Below are experts of layer 7 (counted from 0) of a mixture-of-experts language model. Rows are named router (the router's row for the expert), up (a neuron's input weights, with its number) and show model dimensions 64-127. Each number is 128 + 24 x the weight over its row's rms, rounded and kept within 0 to 255. Numbers have three digits each.
After each expert's rows: "mostly gets" lists some tokens that are sent to it at least half of the time. This comes from a sample of Wikipedia text that the model never trained on.

# expert 13
router:166114130102128103152158129097165159149080149171113123117100114103121147147145132128096103110120130129091130126131149115115147136128148143118128113083117085101158126107159128114147121135131129
up0:108108142146134138112128184163108137164136147167148094148144110070137114133110095160101093115096110125139108124155139138167139126160112092104117128130155134083151142128126105119114145096112101
up1:112144116126098116141146143120138201125149117101116133123107100111128147116095120130096119113165131125102102082112142173156117072121129116118125107127107144120133121146104118112109122100092137
up2:115129079105156135111133094139152124123095127146093142091102138161137168115133123133117123152115124182122172104130085135139122137170138146084116134131136157122090086170156108131152100105110139
up3:156159136120125148128126128149152139105116092159128146135199153105147136093109076126114109115157136151110128152189130134119147135134105141166165127113115097111149133125151096107108093092173150
up4:127169105107109131105152125166126141135124161142157122091140149089142151125109112126126179098167139114137135135123112122158122161126088156183130142135138121113150128115156175127166159089180084
up5:141127179113131161136155104123154115112107120120159120106160101094155183127079123166105132107112102135105158126073106147130126145120139088169145105101119146100070160108103145119126139133180156
up6:157117137138112114140140111100162121093120125166132103133102069140118152154103195097110163142113125141154147104147153160128128119165133127166145159128083126159129158133140101130093109102148145
up7:154129147123116152151177124107131159175179144157122133144134135150165149126116140141148142126163138151134164132132149114098137103140109108168144130120153095117168130096160084094130126117180158
up8:125132145132139130127140098107126119123091141092112135173105120119137142133164149100135096124086151158159121093116106086126105120118119180099089099127131099170114095092132147092150133102111171
up9:155104147127149093116150072123132120162075129160168123129145159167105122142118147147123122141093114174119094148121134186125128162124125117174124135120150140081117136113104142152135122125166131
up10:175136146117116135129171127113133117119108082151130111081156132133102164171120090100109137171113102123111085162146116140121121135128139137130102108154126109148132106168107148150149108148098161
mostly gets: "ular", " new", "reat", " other", "ious", "rict"

# expert 46
router:152127107120113113148119143110135117115096096179109153145104110116112139130095147102111106109147122168118107135176114080129154159155160171111157102120102110100181148166120152113180118151138115
up0:177147147142136165128115119168149121146136128141107142129103133098146136128124080116161123139092120128111159153137154151144099147118129120135154128179154167124152149132143112115119172157148113
up1:160111095157091131122106134121104095124102110149145132149115141142091157171111140191120095141135155110145143178123114140124173098132152141091155105133096108086133088098103081102155148136116096
up2:157096148133099133110137115158090151138102114137168156180122144155182133092115148156156094086157097119164121133118105108131131105132163084105155136130150164123143167106090105122144124136174126
up3:132115135121121133134147096150136108102129158136120199133113134105147095153128135115107100106123115096124113133131103092113119119159144096124135167139125108157148122164119117166132119090179108
up4:128126098109119101162147136147147154177146134135120196098132143110109118117142162135163172120177110153113135126137138137137130116132110147133109171140085133165178126126154114157125123154107114
up5:142146151090126130143136106101132153124112107118156141136174145116116132149141105105109134089115131101084065140129117137100164147128198096149112082165112146116154154137127172168124146085125103
up6:114162151135133175130118131118130089119146090121096096127076134145088174158173140157095116106127094134172131085111112107129114113113109173111117110182092127104103124118119115146152127107128124
up7:116137110150131091146121169138139154122175097146155147126141113127133097162091126113127113155143086139134156115115083134161149149159135146109128089147090140159154066133130124081138124100119129
up8:132116132149163107119111123084131128114127131131143176161143135137151092180139106133111142118085098152110096179132124133113101095109122133135111108131167125092104088093179132115114168130102114
up9:102138137116075116088133175126118156114110106135107122130152140090138119162148100132112108087150123170074130121149125114145151168148142179160123152112156059107146133146183167099109127113143149
up10:122122110162135119143100174142137141129141166122153119123103166127124136133116165141194111123110107157149092160193127139139166133177113158126135119101109121131131121115128122121119118136151100
mostly gets: " Aust", " Mar", " Car", " South", " United", " New"

# expert 56
router:164109129127130134128116147101143131120106144157102116112137106071117121105105124109088129109125103141109126136147132105089148140135152115111142132097100100086170130153144149105166135138126105
up0:112174147165163131125133143085132140093134158071126127161116120143117087181126107097148139114178082133104154130115154157152122117133099130111156114157105070092132189111138128087161166098121140
up1:072128141122133082126111183149118111118169124108130161140146135158140181123131102134144085144139114102112110172125114105121126136125119135138149160132145130126103135092114132137130103118102112
up2:178130099149103117082090137157128092124115164137139145064175138087117145080113147132194159118131151124171110123148126122117127139126120127123114112130135134193133156121129120135091118130106105
up3:144084125111083147155116159114129165111162112128101162120063124121122127120104149153148148126124157111106196100159092155164135135118115142130118124173126178161168151121145132119103135121143128
up4:096104104155134098103162106095133146093109150094154125132109134141154100131129134189120093142192145098151155121169132121105123108111173090135105108124153160142159134112127148095159103138139121
up5:138114163075137151108097153096119081134114093150122101148079096141112148154149132141098105135114073106137166149119082112100087125119117129108123096162121159140144120183124132102097156128156120
up6:137138132122100159090136133138110155126108136088113175120128152125121118111135083144148100141152121118130105160108104148120163110133087114102159137088164092206169109150143127131117110145071175
up7:148139121116141163100128147118164135133128128096135060097085119138163087112097134104139157092144147135111139150122145164151145123126134135159147120124125126092116137177127102120130128133131176
up8:114149118127108141140082146108137116112143131123110143130127160065185119131066119140149133134117111126123160136107131157113139177134144125156132120166114086133137090153106144144105172148090134
up9:112089131115113129110154109114141102171131141152136108131124129149169086093139137169119152096107126111172143144138118122111081155109088158119141101167111113110100109131113144137096096154117122
up10:112128141129131104141133119085098156126190119145156111083158099113089115138098134090158122130121089112172169134075154127116150121126146171120115129150127158148121119161102095120071140112123158
mostly gets: "40", "50", "30", "32", "31", "45"

# expert 55
router:154163108106141100132130145095148122125092109174128116133126131103139136102111136104094099087123141157131094146154109054123122135141155158126142103095103082088179122151115156114153123145142143
up0:146104155094113096137119143133160056107101153134130161090113116117159116087104076151124127086102099136156129135135108119128092130113084123150095123148137160110158148128136135101100098129119161
up1:150127131133106079123175145149137139112137087129142136138128143111119149135159125106131069183143151186151127095111116160161139118113151098110079126143129116089138118133098139167167122112152119
up2:140148092135102121086133107154110122146122134154174150156143161119133095112121131142119070096129126119170166151133140097152150139130145158156164145120101104096138133108120123102101120112134128
up3:111158089078125106124209101149107161150102126123134134103122163106094108138112150156139169145158135117132106103159118094138106151166124177146139098123166118111111108132123153107101138106153138
up4:134101129112176121160186098089146106121138111141125081123139140121145133127106141089109129134138116129168165127169137062132136158144138144136101147132139115107131154132112137136131146108123110
up5:119117098097135152172151100145137122122125094143175128125121150161137197110156110097138109136115153154105154131147115072183111106136152132116128126153156147110096138168151119151114119113141120
up6:165121135160141113141125104124164126142092147167136097123145155134134127104114101128140157096110138135095145147106115113123124178114136146195156110132112095091160124127132145092149084115101158
up7:094171161168169158120148156100136152122154121129125131148089123137158117083169141136151095134129138139134146122130181103126141159092170151103134155128121099151113095127138162086175156147146137
up8:149128152160153152142033090150103099146108093145159170157144140168150108143136112099101117103123154112125102151102144096133140129173127158148147130121109147161118159114064142134155168157133090
up9:143154100136137121129104151115150120108127150192172114142102103116160134145128142100118127121084163139159104130189110124130084148099145159109104145135149117095140122119095126126092100138128134
up10:119147160121115183107097122138103111163136143135146140125156099125171100124091097093110074101122121109173156114158095097141097133119124112107108101087107105114132063160128112096104101130118104
mostly gets: " de", " im", " com", " Com", " Car", " Mar"

# expert 43
router:170147124113131131148115156085124144114102130184101155085104091123092131122094113123113098102142145162133099127166127078097152146136129117122155110095141106086148128126104136117155105148110133
up0:156147217116149168077147123087145133145147126123091106121131136099130140095105081139085079112100136144129122138143110092116128123120101099109159169099129110137136126142158113120125116109134107
up1:169134132118151132094124170095088132178116125136143159106145128094131107123099163135138177108135147145104107156123121110128152131109125100130102148101179082132131135154131132117089136123152103
up2:168106142107120098111144151126097123091096129158138132107094121118117106137096124154119132107131142171061098133153106096118128114099180085110086104106118147168094141161170150130075145075121130
up3:140167129085124146130106097082150132110154139139117126053127109159146133170099154102136142127148138174116124112115111095128131165112144129145137140086104109129102141142118123125119129121130113
up4:156177178118105126139135151106126109139074141125108110117102177131150096149124118104137084098124092107138145107108138092103117105171162117166143136129138133160126116095098128142125119126137155
up5:134165128131151110108121161134115104144161147155094104116176074159140132102134124134151172093131118123140142118107134097109123143122143113086146129133174090125098171100132106145094138131124086
up6:059150104121134131074129112133146112102130149087135179115125164122132082155146129128109119098126118133123113120086111119137137161138126157138106132117141158171094154117145113150091072132149141
up7:123136133127161152105116151128159108132166136123097095135158128140123173119140111131122110107130105182170119155176137123117176128120082127111116127067152128164133096156099130150129145159154124
up8:145147120159147148132120128130121130118148153151155162116149113125116114098144080160127116128108135146125119112168092091154123105124155149110109115142147119127124147089172090129148140131134125
up9:105175151122162092104145152126112146140113150109134159069098092116182135104127110146137124133141091155142125108112128114108167140140117153130088157117163107105150141089172157140101091150110094
up10:129142171132129114107127130151095134095136124154118120086144128184084130140108113160183126154165155126159135152163176135117158146119138163090163090140126119134099113150081115112144098097145113
mostly gets: "eneral", "ember", "ident", "ublic", "ican"

# expert 9
router:148134104093106126155117150081129100122125126179098126129126090104096154105136123124108108127148144127112127117153137099100138126165163141099122123078105117084167145105151158121140107132142120
up0:117109152140104147130171165095136117107096130145157112113126108119110157105124151142138176109150121127139151122178157149090088118156125144070075137135105115086104161146106123119118153100184141
up1:084148128137159135140141111128131034140148141108121150149143190118128168077119155109132102173155150105113171117117157144124143123128149131128185126149123093105143146124135122115148167129147164
up2:144121163170156122157121121118159131124112130144157126153154110138101131117134115147115101113113146144164117148103120113118213106112099157130103102137143135104125114061097101118127144130136093
up3:157129112147138197147124164135134154105130155122120122122121128121125100133113130093113093179101130141143103115150172142129166089094132146114127092151177165132159129127123161110104115131132133
up4:140124117109151098161133136112143134140113116171160156099118139185122122139165146127131114122112129115149127094128103133125111173104164126103162084155129112110091108099188138139090162132131134
up5:186112103162119164101145172114133103142133124127126116105082130124104105102123146135090122106142136149134127139098114113121140136138101158132133099164128129130138159074129121128099179117135126
up6:125137091126185117142101160112128137109118133110144087125147127100141105114170151153151088116122152116122106156126184133098074121153129120156117169103109096113126111075177121153125105187131144
up7:109093145109124155135097130135101137088161131156177117117098150167100123076173122080147128105147128122109130121167151158062095123110123130121142119114110131100149152138075132162082093128127091
up8:127149139137125135124138116118103143085146112160108134139139145122131132098102136104125153155135099060155117121104134119140139170102157151126137131166158092142090129137095091098139090128116159
up9:089126170141155152139131152105155128120104165158131110116119148100119146087194148115108104118119112131131199104117137118145144107183125102132126146143118134126119128132156152137151071095143131
up10:132098126180140124143135143139159169127110106089137153103165095156131109089079127147100105126150121140119150139107102123117109145169167131121115121107114150125162157121129127177131148145166154
mostly gets: "ated", "ased", "ted", "ished", " found", "ied"

# expert 34
router:184162124134131117147109131125154114158135137165119124121109112073122166124100127101114074117098118164113114155137155132137135158116174138135115120093102107089152157127117135118159085166126107
up0:148140101113116141135137099092109104167137114159130116127153143116097129109103129161134110181095119125101127136108123167144112145148165135118138142081162142078129099105112130144151134130162114
up1:153123096143060078154107095146151142120098140142131105166133159101111109161101137129120124097146089127116112135150112149140119149110154177151114114148150105138116127152099133156095128085169144
up2:111167132081091131122084121129085162182164102140136159096129122129124090114092080103140128134122155132117121104097123140168150109130150100171118099125141088141089144102113105098096129132111113
up3:101178155112076182112190122137166165114115142101106127142120123137124151082143120112110098153164121163127148099101130122099127102134125141129159125151143126109136089160117103110126096140138163
up4:166171156182133119099098126147107075126131156156135136105118112131101156114141138117112105099122146109140099134103154140145146130119166161139137124116116120145114111094064152180129115151119145
up5:161125101089101144114155127150111157126141149156136159126106154138122135108145129064124092109106186126128126123167149172152127102137174125112075151119154145126128166108133118124116169142125135
up6:156157129087168075129158104129121125149099145156086146155119103108120102150131138111150108140126142158086112173138127137133122132114178143167146119091113093102110129117160149128127160104131123
up7:147134100141117122126145101113136127150171119131121130079136117083113181140114121172108171113102107105130094130105148154163157145119132174138148152125132109108118148131125146149173129099115124
up8:126183156110166136105119145169091082139096115117123139125098091117107119065116120173102125158150113106131129144135114125139126091170125115162135117151140150081133157122111100168128111131109148
up9:179080157118161156133090094094105128114147116123110102135111113135097163147139123114149164113125093101118142122149137121144084170163138149131132086147106133114133094095134127167140134126093125
up10:148136138141117129143109133135087103119088130106116094121153101119151146119128127132146162144117173115123177102142142152168124138121151108156094159175120086134208091130117113106128147129141149
mostly gets: " Cl", " cl", " comp", "cl", " al"

# expert 52
router:166120098125134143130108156070115093121087165153073155106090141085140143137126140123122088107158095138138120126185104107112147130158142129118150107102087140093167159137122169102157128141106142
up0:141103124163116109155132112185127136132112133122119160124116172098146090112090156159070121147127143120109133173121152112111130111144166109119123154100091144109105084144113139122039129149125113
up1:161164140097133128107150149151149181117166152158141139127112152115155134137109105102149083125130126145095161130115117162127112118127184108111143148085107167141114157097138123117154130138111150
up2:097159122130105125167141094120098113120134121125081112109076128145124112122093133181077099107127149129152166116151133121134101142164145136129136103133157129135119115126114116127125123161167125
up3:131087149107114111141136204108103128101115106108117120110101103110132109100136127109128106115151122129096088150148124130145113178153113124181159126133147112093146163137137148088145105123127143
up4:129106127143193157128126116180114157141125162129109136143082125149126131162130134137130093111117120150115158122125080093084185151117165095110131117077115114113105142137150106126069113112134146
up5:145101138121155123097134150137118060125124145109124161113154157159142124119156139122137117137163112137165128141146160127127137131128106114124150143134093152079078124150161173142112170140107147
up6:125143132142156124141124140113125147145087149157107112105110191077152124156154157162139143100148107167127122097111123086148179159167184127141101137153078104149150166117172146126150127102167111
up7:121112087121094160133133149161116166079133133131106142121114105122172125161155140138125119113097114100128121133091119112156117164136151084132133118119110119163144163127149107094161086131134127
up8:117139103115125132128136138110084159122104101104126143152137183137131158149091176110147162102143125112138139102137127132145096073157115083141161088077107158111121156133114109148139096140145154
up9:163123134147122100082147126070139115125135157173168123176118106085161078118145143110123090154104117122145102120164163108099082094125154146163141123121153091121167115128085151105133099123105093
up10:167070149120126156122116141127118122134113131158108146108140119096177078155135137106175124149142106131131132157112091133144096100129130153102106174093084141102124114119143108151065115126140126
mostly gets: " K", "m", " Eng"

# expert 0
router:186137115126120145173122157108153132148132144168090101122088141117121159103110117112076103103124122141135098108172126101115131129178126151084120129095105108089146116113138140108171131146136104
up0:126165150166124151126130139126141133099145136148108172125152141113174085142101096168125128151123130130120116113135123156106148144101131154126107183116141097177134124132114126088139134121136085
up1:138143120178098171089126168132136113096101154149123130130115121101111137111176090120090149116117137129158121183113092128114123149093110120139123093096085143157144136168116153171147099135139143
up2:115121103104125111122140135156092126119143158101113131139107136157081115083106122114124154148111112126157102131131143173115139138142106154081124139152118116093109149078093137148146124121121125
up3:110116150104108113164154154149140140137135133183117100102090121181102135150120138148093115147086135092097134100132111127176141151159155156122155076096123119151119126069135109140125071121127110
up4:168083102115157071116123143114151169155133143129135139112131134185124169133114061128109070131130159111154120084156147141152106131144142159157166115166127099140113121117133130117156107120096108
up5:149156127133120122123123093122112147110157094111111059138111171094144159088173109104106118117110134142125091109087133115145155114129146133116144118143113148173124108113175146104140130138138108
up6:108125162151162103139133085116132108148142116158123154092116149130122123105138114071140146146171109081144155177110136133107122082132124102097123074104130110126093105133107149121164136070132135
up7:154139106098095132125135152160147116103128113103159132106087178154133130090143136068111117136110078128114159103109138136129128145125134134077135087115162144141098140078161158122123113079086175
up8:101150122149147119136115146128077171102144105177152159105119150148141146145167160128091127138126112161129113134131135165156095075161124133126124088118119093111087189131157106101122137148103141
up9:167127089130159145088107097133073161096156126161110136132116144139159122129086060131148111147111138118192122122110111128171111132146145159142154162092147166133116125141108098139173149142110135
up10:112140093120145111151117103185150147145104098141131103178080130116129125106121150144137168102166159148138089093126098140098148159146132098123114122142139113144095127113117118122126148177130128
mostly gets: " but", " they", " that", " who", " and", " which"

# expert 70
router:148124097135139128155119117104123095123108151192119121098094125095108128112124137125116075105118092128100105102163109086101130159167162174111132108104124113093115103171124132120149090158130111
up0:153108119163128130156097141173139073138107106127113100108150152099117111128109107129118090131118152149124151157138141171108152153118094174100126125138144135138106104130144136115125124116122129
up1:146140135117082151104134127129122090134099175129161179141118120162135136114072104136137119141138132170123138129135125157085159130183107176118124158133157163152072108151116094108155144147143091
up2:131152123099140152100115150055130121138116142140157138147078141136135100199165122119115113158113136143108159114102159139105183155118141112171100126138159105125110091128137140099111089114144145
up3:086124126179116137176125065125125112144116131170152162137075122129076156135138131152153156110141129115112127147141080121124155095116151074120149162133116129133093120125129091158109147087128123
up4:166120099152072154092131085159088140165156102133128130130172142100149110130143121140116084109107167141117166119121142143139120115137125134121147141114134165115093123127108112123163169130131130
up5:111106153151108146133164124142105141105108133130129108122130117108154135155112148088100106129150156110128060118116129096132153125094125123124138107147121147130108038109110158141144135125133132
up6:100156118129122161114107100106090108115134142169129123115134126071129118129136077115164128155093136100115095082154133126146179107158151140102088146118117111070111101116111107124094114098132139
up7:083119153066125167133097105141124104125140092120109125098116127154156157110099146143131102146146112138123111169154100137120135139087146132127140110120145154114125091117140166139192126131087154
up8:142136109107117156125106098104080100069143096118114114119080112144142102090113126149181134128127120157151107141144108109149114143140086110132097107113078132101132106116173165112115151106101151
up9:137093164153137151174180136099097132119157144128128138110139086150120134103096107130124123112142122157077107112148152110153147120133147183124116133126147147128138140077102171139148079155128153
up10:111110124122167145136138098161097140116162090159096159154117143114131129141148138089096105167073113098123093101135146112087089127122140168115115097135137141118133128149138136129113126153143161
mostly gets: " stud", "op", "rap", "oot", " sup", "over"

# expert 27
router:160139088119119118151127165067145106130129128182090115131132109129076144123116109122118106114145121155150108109149127097082144143166111134089129099110121137103112142139157173124184130136118134
up0:146114132136119118108154131087089118129183154164106135119141145143150106088136137109133136084116125101097125132117079141137125083142115152122130089189136127073090102070122112186178145134108115
up1:162130110096107141098162106129150112173129147127122100080079139153142123115114132088153095147123160119149132119157136127115119106118100171095110113118156126173112093074136102115153126132146126
up2:147120128170125132085146121131122091154134148181115105111121114134111124076143109127128106144119113122124096138126144114132143155136111128113125114135101161159120132114096149146150166170141107
up3:127139146160096125109132128148112136166142151120124100145130138110117184123073099148132138117106127135145182112150161115150156174147122134192139132108098157175156120143165135136134094109158118
up4:119142146103150153140111164133132098152099130182130129144145139119173150124157100126108110125103137119152166135121164145161159115124101158118197136143128120090144118134171094157105148133157114
up5:147166082139129129157096118110129118155126128127140077099114127129124131090128138100125183098124128148091128149085126107106120142125129114123098120103113084120076098108081146129173145086083116
up6:109100130132119132122124137110135120171106120130146102111104147153108154106173087132147134108111171169100115148171124142083135141177149099147136165158135108142136113128162101119139111119100130
up7:139100127137162140130153133104096101116150198124115159115154154156123123127107120139176135120148120157166136114147079136079131142146157117149116101099108104105128140142118168118129116125123150
up8:146114141125110129094111120106120123095108139137135106153125095094132125131103128183094129081156137120091149146114140106102127140182155102118132147149141128165081089130088154154109166094118116
up9:128136136128138097173169146137113122140109119078161118158108181143119111107142158117127113154146123103160139115120096131137132149114132114136161124116159130146102089154118108132154124113120100
up10:141098132128124119127148135106085121114114092154141104149135160108081167155101101135120089152175139129125122113154128072131118137121092155100169082143159095114136148160094146162094149090128107
mostly gets: " &", " and", " or", " of"

# expert 47
router:165124112147107139166116124117151109120090158152102130123097097068112129088161127132093088088133109112147165135181130095128154150166155121108143103126067112095138125113118137125165120159114137
up0:100149146190111132124122136132128172123136103109144145149079126101129092097121125101138140091126170162123120112123129108091173115150112140081143137118143145134105134082149153103136131180124173
up1:129097111120116130176136109103161118093123145153119130144122105139118136136134118134096156062081145110181117154136140122133144147128163108110147162161110123108106129103143126124141115130142142
up2:116096104119109150166154149138145130101158126145129149140124142106110107103106132106163129107136166131170150128136092143169182125150160099127094091117105129097105121147090099116134108155109149
up3:130130113128105117148096116137121126153147149182099128120114071124131094087133131098117140091103128120139138081154128113108108158107132125147152090154133117169115161099100152101155174169185112
up4:151139122176134120153134130146109125172140163184119100156156118115144123112129096142116142130124110101119131165109166120182136106155119156157120094106175135123120149132116128166141126113130091
up5:099105117122152127145124127131141174109117139134107159125150088108129125101129126161083135105095173172108103167151133115134120097142153118105126156137115161111101119112142049083108106099124125
up6:126092109144084108141133068111151156125129127179151105123138170083154170084160141147096118116145138110126164147107105137160145152138138173141123127130108108124143096140101158092121094138096124
up7:131147144110098110122096098113137100139114154173123086108099132128163113100131108135115117085129086096132175097140092085094107136126136109142132098093105105152142154135123117139122104141156140
up8:081107153126137119127114125180119172113130114150142129181146130115169137103092122113143103111117130131163136126114109115105172148156084113082157159164118155093113142133125140072163146115122139
up9:154076148139127097127131108118074133099173144112131163137114107107113169087120144105146147092077137124165135116164169148158116145174183144082114103132105132105114161132122131156132148151118140
up10:143114106123108110131118142151146125137119115123112144145103134090061098108127145175133110147124144162141143159151142173118095142137142100143136166132127125101080099157072174104153124141116118
mostly gets: " v", " V", " sc", " Sc", " ev", "v"

# expert 40
router:145143117101131132138134157090154144125131127185093125122111099114111133150122129111092099104153116150124144138156115093083158139140130122107144108108110140092142134120137139116169134136128131
up0:116117114132127072115132116129148148092138121140141136163115117174144161192160152139156116120122132181126086117121122117164137091130166137144141093127139122133084112117110091139147132135110131
up1:101135116113128135113096186118121177080116132108115141135166132083112152141192123115142180167100140143124117145145146133125132134117096121083151156096166161113129104124090101157135122110103139
up2:163151121126129134163127111150104142094117126148132184149151045133100105126128148112126115108152128131121103126168085093118176111114145082151143129141111148132099063128125102123129095131099120
up3:159117121130153088103130152139099125097114132137098170131138120161089132119125116118102137140131105106126147133126139142149123149090115134120134120163118116146126147128144130175160113167156135
up4:102121129120125114142129110175144112153112165105118132112133094111096110109163142130146159108115117124184160117154113148130131164125133084139118086125193157122118131172084167126072123139128108
up5:115128127142136087117164163139121127133119133117108176097160108136108119109062148128095143068103133109145105071112154131099144172146109144094159114151128146093144142100107163149115083124118128
up6:141142095085115130098165137110105139179108118146158120119118167111177145163121130099124140101123144145104134145103125101162138149138132105145137081121107166141075115159121102128113134147167141
up7:145114107109118116156130143132135147142131109124074128113145132123104134143146154145122133111135085110096119129136148141149118197134114168142148143160161131147191152143137140105120158108101144
up8:114124106090132167102121143116146151159114108179125172127111099109156162155114157107137134173116151158148132124136120102145101115150154165131143143135149120108097158125128095140133157151091111
up9:088139104073122136102128100144144146152126094107101164138101122155137122146108117136101090112100138157151149141152127149121130103132130142102161137140115096074107136179106109156138176072173130
up10:115147129156172143139094098090162136104134086110131154139105135163169128139091120123125143134159117162135073127125147147077097130144166102151195117094114123139146153106111126150131173111144138
mostly gets: "ton", "iel", "son", "ley"

# expert 19
router:155123122110127117144114146072158113135130173153114112126110121121111121112118119106087113112146108136138130133171127092122120118151141130107128120109115121090129107155138144129186111135138145
up0:118121145123138142094097111078123116157119103127138164125095104114098129122119140121129174103077126096133131099145100133108113074174167154106114130138167174131141146152126125161159128107175168
up1:134118075097099094115134107118080121157157136088087107104090141123109130105172131121140104135122129115115103134118118129098098120110135111045121135146152137085132120124112138135100085089173152
up2:105111153135104113108134128141147098111123121133124173094125125147148145129132141108110167101153117132113150167166131130128139122135092163095124118142113145108117125140082103168120087085148120
up3:136184148136132150128116103138156099147155117171126105128139094119072114102104143159128138135140128093122102159123116112104106099201138164133152118129099139101176093123120124115135087093154121
up4:103142101170103121133154137150149125103164102166119174175144152123115143165137139148167140162168122117123153146093117166109154133110128106106106141159103106109091076114148161110097112195115134
up5:129162145151109129125138128163142113107120136130117128106110123115139120163134168132118126122130101075115124123132127127127136104117135115105111153164147087152142120103151185143132118158117121
up6:123132120109173141184095128128105174138145184153152177150121116136113097093090135106096143133142112124120176100107145127118125061131119150129120117140145163138161122131124109136159150147119121
up7:105129144128132135137103133150131166137085120173111145167105128136104117138074091148148148149106159145138107086096145117119114187119124116162112153131121151149146149157115160115121111127153138
up8:131156134117138146148121139119120108150085130117113136109132141133127090136121146109114140119164104148128166096185125160137098160088123163122108145159154133143164138130166125177124103152122124
up9:127128132120192147176133125101131121124139174128143151171110105118117103121164133118131129152165104093144152090102093127161118144135177113159134121111090188130135113125136089104117141137121139
up10:122147122142147105139108107132117135158120172124132132155141107123130136129133160136109157124174100176159127118117130097179127160143149110122138133112107132189101151119143077148169088155085142
mostly gets: " where", " that", ",", "ever", " when"

# expert 38
router:138109111158115117158111152099135166148093148176090109117082094118096148114110139134097129102140098119139104105183115099152153129142150141112138141085102115076157146153104128123171141123105121
up0:113134104142137111125090120144108147114146130148133130104112144103096070121079142142097093103155092116172126171118068136135124166137140124139108138098105157117115134121121155109104087110092094
up1:122090107146142137165080137144126139152146151167134155150104107150142128104117169096130081121108130123151119112131130104121132159167134105114091188150137142158162116165148108128133137146128151
up2:148123169086137150128116157156122166146106106164110113137088140139136137124093079088134146104123109126151136123144121144152167129143119129138104133125136093122099130072131136165168124157192127
up3:141139130104144157127110122178164132148132092118120127148120157096146073101132124126117074168131115119140141132158140152154135133132127159142105156127103091086101165131162087115137108156140126
up4:112121105117124147098113135133106100182090159122121122128129136116172142175130097103191087111121100086121169095115123126125134132142168119136103127085144125109083104142147107122142131133131163
up5:139112103114108159135128108129128130125149139181110147196083147145140129136144175132151130116108112095092131136112131165152168140167144118139145131148128108139140174150089135130146115135141156
up6:133150105116135123091148139123111137102154127146170097153111080154140144091125080154093162145105166142126123145130137101103147097127132106188135092110152097135145092162120141113148114108153118
up7:119122152161126143146125167125140158153133144152141121178112180094104170146144160135084182115109089142157150177091123131114130121107134102133137122100141118091128156161156106143131132135144156
up8:124125103134118127141153081124155145106124164188115099118118105141104142135139136079134209154105102117099142101147069151132158171130119118114136116099123097141162130167121077156109141084122138
up9:109152137110123126091145147096125155163119148152114127086110153147142136086165096122098141153147107109133155122158114109155130128119133152119174097135125127106136119099117138143119165107083176
up10:132118152127170146125118140095125082097086110141101159171111149150129127175133175080097144146132148145112106100156115110130165109114139104150118154103110115088153129203162124139112107106166086
mostly gets: "°", "′", "."

# expert 17
router:163144109143138137123144153106144093133127116191096133123118079089117169116117130119100121118144143129126128113144122072084152148162159107089125134080093134090173122110132128128147101164139111
up0:153150146108142123128150136127145120132164151137124176168093123164125110080134152144129094169167112121096070152130119169127083118152104103125144131126129126106125126140120119123118126130135157
up1:097151124194110111101135115091117149135148123099127112161099143115130173123154194105104131117131087167115076117093100159112165132102164175101126154110096118134095129135137175147100128139121160
up2:149136178148103179102125086106129108149134128111104141145107096164110143133110139119099131108129118165129130113145129110129092159121137131111111121151128120168137166142117146103103131112102091
up3:118073120135168094124111142106153133107152130098155116111154107142124097181140107152081118116089176129116117140123159141066150117163111154140132112122141139111112089092143111095065134150138071
up4:122161153124154133151133136144126069130146138145129120082173101127144124126114152121134127130132108103127094151099102098139113127137142118112093126128123134135125109101138136148117079145171116
up5:087128141126126138134130106202118110107165157138127120098108111107124141069117149117075089122129123109137122140155109103145133087129117144116134097123152155122095087093148126160148161107144155
up6:109145176130143147111146120102102093136115130134139136139111091117130141150112120083166129131136116128153168107143145153127103160105116104134167160137095106076140128109118123155146109124140118
up7:130143164159147136082140110120075104147105127138158115113091124095130126089128149136094118127161100127117142110145107117102154133158141192120118165109154135113185078143131131133158120114097122
up8:123138109114151139158154162164148167147137101124086131148103105111130143111112130129127144149155138143113118117160113120134166118131148108148086111134158100163100143126126134119152122164099112
up9:104088151118120141100154073143150152124133099124123106126103097113118121119115158130119113078111148159131142119100118152103138128145134135114118105139140154139093079117118127128124129157176151
up10:145144113106105087107089148136130156145128092071140086047128117100190171143128121112085136107094152122124142115135095122131140158152137121121118110125113162153112155101129127157140125155124106
mostly gets: " him", " found", " had"